Below are experts of layer 6 (counted from 0) of a mixture-of-experts language model. Rows are named router (the router's row for the expert), up (a neuron's input weights, with its number) and show model dimensions 0-255. Each number is 128 + 24 x the weight over its row's rms, rounded and kept within 0 to 255.
After each expert's rows: a language model's description of what the expert responds to; "comes after" lists some tokens at least twice as common just before its tokens as in all text. This comes from a sample of Wikipedia text that the model never trained on. Tokens count by the router's weight.

# expert 45
router [ 94 139 137 154 126 131 153 143 117 174 122 112 126 146 109  90  71 169 162 120 132 140  93 136 118 131 167 103 175 188 128 131 124 145 103 119 150 145 156 110 128 180 166 134 121 139  92 116 136 123 109 124  89 153 171 115 113 107 144 116 121 131 102  96 104 151 124 146 135  96 128 146 176 166 111 120 129 139 160 162 127 123 123 148 136  88 142 164 118 175 145 167 116  89 170 124 115 112 163 120 117 139 130  41 133  76 101  91 116 130  96  91  88 123 128 133 147 141 141 132 118 125 101 165  90 155 162 152 111 124 118 169 149 150 139 140 128 142 169 158 118 118 141 139 133 133 125 123 120 161 176 117  98 145 129 143  95 152 172 126 132  93 117 125  94 102  94 135 150 142 155 127 104 142 113 129 140 178 115 115  57 135 147  92 128 134 129 122 112 141 121 117 107 140 131 103 115 123 139 106 135 144 105 105 153 116 138 112  94 119  86 133 154 122 135 132 144 115 132 102 157 166 131 130  78  92 121 171 127 129 156 126 151 135  83 168 118 108 150 161 105 103 159 124 124 113 152 124  99 119 146 103 133 150 137 131]
up0 [107 139 132 133 186 106 120 101 143 126 115 133 129 142 152 109 115  99 170 112 155  90 154 141 139 185 114 122 148 112  99 132  90 187 124 103 159 114 143 143 149 128 115 119 170  98 123 141 131  69 110 123 119 146 131 106 159 115 142  87 137 103  88 191 163 122 123 133 143 129 100 102 140 114 121  99 157 156 121 156 152 128 133  72 114 130 132 163 128 158 127 132 138 116  93 101  97 156 143 136 101 104  97  94 165 126 101 135 116 145 117  61 120 171 165 114 157 132 127 129 145 133 143 135 142 104 124 160  96 150 147 112 141  88 111 134 142  97 133 128 116 134 133 124 132  74 142 159  94 115 145 128 132 134 144 144  95 136 130 109 107 150 113 137  81 140 111 109 127 118  89 156  90 141 106 132  93  93 151  99 106 165 137  73  99 138 137 121 120 111 125  40 159 167 128  85 139 131 140 144 128 140  94 123 165 108 106 116 147  89 121 167 126 139 149 150 141 177 137 158 116 154 113 157 156 174 126 148 138 115 136 106 126 147 110 118 114 134 113 105 107 155 127 129 148 163 148 115 143 110  98 111 133 135 104 127]
What it handles: Table numbers and digits. Pipes before goal differences in league tables, digit fragments inside long numbers, coordinates and years, e.g. −13, 775868, 1502.
comes after: " |", " 2", " 1", " 0", " 25", " 6"

# expert 58
router [130  87 156  80 134 130 116 112  87 140 144 119 134 146 131 105  92 147 120  51 112 139 148 123  93 183 169 103 160 102 141  96 126 125 115 130 156 134 134 157 119 136 146  72 106  87 104 146 126 106 106  68 142 150 163 135  98 147 142 101 133 127 106 113 129 148 109 141 142  87 142 135 144 135 104 166 138 153 187 136 124 159 144 138 155  91 106 135 146 141 113 140 139 123 149 178  85  92 131 106 128  96 118 101 127  83 161  77 108 126 136 104 122 140 120 147 138 156 164 109 144 129 114 123 132 129 133 139 157 122 138 138 143 166 140 150 134 104 131 137 131 124 143  87 118 135 160 163 104 154 196  63  84 154 127 139 161 100 166 105 120 134 135 145  75 130  97 114 158 124 137 115 121 119 159 127 171 157 129 132 101 129 166 133 122  97 142 117 104 151 126 149 126 153 136  97 108 136 150 110 168 160 144 100 115 157 108 138 116 162 117 138 159 168 129 117 142  99 106 133 105  95  93 101 112 141 133 154 138 103 170 155 146 145 110 134  90 123 140 147 133 116 146 132 134 145 142 107 161 104 156 138 127 125 150 158]
up1 [123 101 136 111 148 131 107 132 117 124 142 125 158 105  90 142 169 127 131 158 137 144 127 145 115 123 108  94  89 145 143 104 151 121 124 142  74 168 157 119 123 100 128 168 145  87 146  94 120  97 133 108 154  93 145  81 135  91 113 136 191 144  91 110 109 128 139 148 138 134  98 102 160 130 168  95 114 129 117 106 111 146 130 160 137 133 144 126  74 154 164 154 111 173 125 149 132 105 125 126  95 105 138 149 153 176 167 120 102  88 155 144 121 107  94 133 152  92 134 106 133 139 136 103 126 136 124 138 101 165 149 135 150 121 168 126 123 106 165 102 172 120  92 140 108 108 116 146 141 159  78 118 143 149 150 130 138 155 136 103  82 119  89 134 167 159 153 134 184 169 109 100 132 130 147 113 132 158 112 146 137 142 104 154 101 147 126 124  86 184 146 179 118  94 172 119 111  87 121 138 128 154 130 122 132 121 103 118 124 115 102 125 113 123  79 143 132 125 153 149 154 146  97 112 143 128 158 167 138 149 149 101 103  88 125 107 140  81 138 112 153 101 104 160 111 103 108 127 176 159 115 121 152 120 122 131]
What it handles: Sentence boundaries, result cells. Full stops ending sentences and the following The, plus pipes after opponent names in fight records, such as Win | 22–3 | Name | Decision.
comes after: "\n", "\"", " Racing", " that", " •", " at"

# expert 39
router [150 145  91  98 145 128  86 128  96 120 119 129 130 152 100 145  92 142 165 135 124 124 102 124  78 152 103 127 148 115 120 106 116 111 158 151 120 140 135 149 119 156 155  96 126 100  93 115 133 130 117 142 159 164 156 138 149 135 123  76 120 124 144 108 118 122 128 140 102 102 153 116 191 119 119 112 136 155 129 127 185 112  92 139 125 142 131 133 166 134 106 151 109 121 179 115 101 113 111 119 134 140 165  79 125 129 148 112 128 108 113  99 103 185  95 125 178 158 119 119  88 141  96 131  89  75 114 118 155 127 152 142 141 145 134 145 124 118 170 137 132 118 156  93 119 132 102 129 107 119 175  95 118 150 120 129 122 107 138 151 111 121 128 101 151 114 148 133 168  96 189  97 115 152 134 138 154 155 110 135 109  96 128 106 124 137 149 104 183 126 121 148 130 138 105 157  98 107 126 119 130 177 105 103  97 155 142 151  99 118 130 118 127 154 112  77  87  95 120 116 136 154 108 107 126  99 125 141 139 115 172 160 154 152  34 156 126 112 137 130 161  99 176 102  95 155 125 142 138 120  89 161 113 133 129 128]
up0 [ 94 121 106 151  99 169 133 116 115 114 117 149 102 134 140 119 140  85 158 110 130 203 152 106  96 125 122  98 133  79 150 164 182 146 107 149 148 170  96 136 145 132 128 119 120 123 148 128 111 135  86 132 153 115 135 135 165 138 149 118 177  67 151 104 112 102 148 114 106 104 156  98 115 168 121 129 161 126 145  84 164 129 184  95  84 142 103 174 122 119 116  96 136  98 153 147 119 109 185 140 146 129 139 134 117 145 103 128 114 139 136 130 111 107 128 109 124 136 136 133 113 147 108 152  80  96 139  99 116 115 124 153  93 136 137 102 121 150 107 110 142 132 143 102 124 131 100 130 130 117 109  93 119  81  86 137  97 107 114 120 146 155 112 142 113 104 147 123 125  84  75 169 107 123  99 128  89 193 109  98 124 123 147 143 148 112 107 131  80 114 138 129  93  90  97  69 149 136 120 135 153  99  97 133 139 128 146 124 117 133 164 142 129 118 149  96  83 110 148 179 117 100  97 139 137 109 144 146 137 129 122 112 158 131 116 118 156 138 164 129 137 106 122  86 113 141 131 157 117 113 119 132 150 113 127  84]
What it handles: Row starts and headings. Pipes at the start of table rows, wiki heading markers like === and ==, opening quotes in track lists, and some first names.
comes after: "\n", " J", " USA", " St", " Dr", " Born"

# expert 31
router [ 96 142 154 137  85  75 106 102 106 175 138 120  89 132 112 104  90 116 127 119 119 113 142 103 115 133 124  94 148 110 142  71 139 153 110 119 122 140 150 159 124 114 145  95 108  63  95 151  99 118 128 100 162 131 175 127 115 154 126 139 137 168 103 100 117 152 146 118 157  76 121 135 125 121 140 136 131 167 120 145 112 154 126 120 145 131 129 132 135 115  97 134 119 121 125 149  69  92 137 143 116 127 161 111 170  75 114 103  99 128 159 128 120 137  96 136 146 154 146 132 130 127 125 165 133 105 101 132  92  62 113 126 114 152 143 173 126  99 134 137 122 132 163 100 165 116 128 121 109  87 140  89 111 149 112 120 117  69 143 117 151 126 119 162  97 128 121  99 136  91 171 163 120 148 177 131 159 150 156  68 147 143 138 117  89 117 146 130 129 133  75 121 142 155 102 116 110 127 118 126 110 133 143  93 104 118  96 119  92 134 117 120 130 135 116  92 119  87 111 136 127  93  84 104 133 127 161 134 137 105 163 135 136 157 123 142  84 109 146 142 158 142 163 128 117 120 149  84 176 135 160 136 138 106 172 120]
up2 [133 127 106 170 125 115 156 140 117 131 122 117  87 113 152 103  97  82 108 136 164 117 152 126 130 124 143 135 123 125 143  97 105 115  98 118 166 168 114  96 104 149 162 149 114 120 109 160 149 129 136 114 113 141 148 166 170 104 157 208 120  79  99 115 146  89 136 144 144 115 133 143 133 118 210 111 109 140 117 163 122 118 139 134 161 120 143 133 105 146 110 110 119 158 141 109 123 134 133 160  95 140 114 124 159 106 112 167  83 153 121 136 123 126 144 162 153 122 100 109 119 130  90 119 104 119 121 128 128 109 127 188 123  76 117 101 159 153 117 166 137 138 132 144 168 160 144 137 128 112 108 127 111 146 143 131 117 150 147 137 134 135  79  82 153 101 130 112 169 127 151 119 121 130 146 147 148 140 135  72 174 128 114  69 112 124 110 130 107 122 158 113 139 115 157 140 111  91 145 168 117 127 126 164  91 139 146  92 111 132 134 129 101 106 112 126 111 144 124 187 126 126 119 114 116 104 138 111 183 122  84 140 157 121 164  94 185 106 113 124 172 129 147 131 153 113 108  99 137 143 135  84 102 102 159 159]
What it handles: Sentence ends and line breaks. Sentence-final periods, closing punctuation like ). and .", line breaks after paragraphs, and == section heading markers.
comes after: "\n", ".", "==", " ==", "===", " ==="

# expert 7
router [ 76 121 130 120 107 140 124 131 115 123 145 154 114 136  87 118  99 155 202 141  97 146 139 115  80 112 146 116 190 157 109 147 133 108 139 133 129 110 112 112 157 130 182 128 128 143  92 104 105 105 111 134 134 123 166 117 122 131 126 104 181 118 132 117 142 130 133 130 137  97 134  98 177 140  92 130 102 143 120 119 140 126 132 129 150 148 109 102 113 149 100 152 128 127 126 195 166 101 159 115 134 128  84  85 106  56 153 128 116 111 101 128  99 153  79 113 137 133 145 106 171 123 114 116 124 121  96 134 104 109 159  85 118 138 125 146 117 106 121 178 112 112 157 146 166 143 125 144 109  90 134  99  99 113  97  92 113 111 132 112 162  87 144 128 118  88 143  79 135 122 125  80  97 114 147 115 169 139 138 140 114 113 111 127 131 102 163  82 130 111 110 151 128 112  93 120 124 111 114 179 126 111 119 100 101 154 129 119  80 126 143 152 124 113 200 147 157 159  86 124 137 148 130 124 114  92 100 108 138 129 125 139 138  95 118 139 108 156 113 129 125 103 144 101 151 110 123  90 132 120 109 116 120 128 145  74]
up0 [117 126 122  74  94 103 146 127 102 125 148 149 126 125  84 167 121 138 185 181 164 116 150 177 134 127 111 136 122 166  98 167 133 136 156 120 138 104 131 145 132 144 133 146 108 147 191  92 133 119 139  99 164 152 140 137  87  91 126 142 137 117 117 134 146 101 128 158 157 130 153 150  85 114 141 147 128 118 131 153 129 105 137 131 123 131 115 103 164 119  86 132 178 112  98 102 134 134 107 130 126 115  99 133 155 106 135 149 137 127 159 134 121 117 149 130  96 135 148 114 134 121 157 123 146 144 137 145 120 154 108 139 134 106  99 138 151 108 164 107 130 124 145 132 125 137 138 143 138 124 139  98 157 137  94 143 105 127 164 134 121 103 153 148 118 142 118 122 150 133  90 168 184 140 167 132  85 116  93 147  99 147  74 163 107  91  98 160  94  64  93  57 141 167 141 156 104  98  81 117 149 158 141 108  91 154 140 143 155 115 126 136 125 106 153 185 120 122 129  76 143 125 151 127 126  90 142 134 141  94 107  91 170 153 115 123 114 141  94 151 164 110 123 145 112 161 130  85 123  91 137 142 128 122 132 143]
What it handles: Infobox fields and coordinates. Colons after infobox field names, coordinate digits and unit tokens like km, mi, sq, ′, UTC, plus hyphen list bullets and table number commas.
comes after: "\n", ":", " km", " 1", " code", " ft"

# expert 20
router [154  95 115  95 117 144  79 115 161 144 145 132 129 117 112  92  76 151 163 117 132 151 135  96 121 117 122 113 135 122 116  78 100 136 117 112 127 169 116 132 135 119 143 108 151  82 151 122 123 110 116 113 144 153 129 119 124  89 104 111 125 111 102  55 142 117 112 116 120  97 131 113 146 120 132 151 129 152 141 199 154 124 160 137  65 117 138 166 142 122 147 182 116 103  99 124 100  82 136 150 132 133 147 133 139  83 142 140 147 143 142 143  89 147 113 143 145 176 127 133 134 143  98 127 154 128 107 140  91  87 123  80 109  90 164 128  95 134 126 141 129  97 155 127 110 126 119 161 147 155 136  68 113 148 140 164 148  78 117 159 122 141  76 159  85  94 107 140 138 108 143  86 176 139 144 133 143 177 123 100 132 149 114 111 127 118 111 148 142 109 131  97 151 116 120 125  96 102 163 153 166 112 149 136 102 146 165 142 125 111 132 120 132 132  96 148 113  77 135  83 119 123 131 124 130 124  85 130 143 112 119 142 107 134 128  95  54  93 115 129  91 145 128 119 101 107 128 126 139 104 147 133 128 119 159 117]
up2 [148 153 120 124 156 129 103 154 130 101 151 132  97 144 161 159 112  70 156 113 112 109 124 122 130 100 167 124 135 145 155 152  92 142  81 166 153  98 126 133  89 127 117 119 166 135 117 109 152 110 167 142 160 130 157 131 105 100 119 161 101 127 128  66 132 116 129 117 119 102  77 169 104 136 174 115 150 186 139 166 127 186 145 101 112 115 113 130 150 185 123 137 144 171 119 153 138 157 143 140 151 141  93 106 132 180 140 109 147 128 138  91 117 132  97 130 120 126 132 129 152 109 133 129 152  97 147  84  77 148 172 156 129  95 159 126 120 122 151 102 121 134 127 174 158 114 128  93 142 129 101 107 164 132 133 160 123 126 107 143 157 160 139  87 122 114 119 155 108 112 102 142 122 122 185 129 105 144 128  90 135 166 129 108  99 148 122 164 126 138 138 136 141 115 144 134 110 144 154 145 112 121 128 165 106 126 161 119 118 125 137  97 147 138 134 166 131 107 137  67 112 108 112 125 102 104 149 147 147  84 154 129 140 167 122 118 126 116 132 143 163 100 137 170 143 160 126  90 124  98 135 104 160  85 169 130]
What it handles: Line starts in lists. Line breaks and leading pipes opening new table rows or list items, e.g. in election results, filmographies, match reports, tracklists.
comes after: " |", "\n", ")", "---|---|---|---|", "==", "==="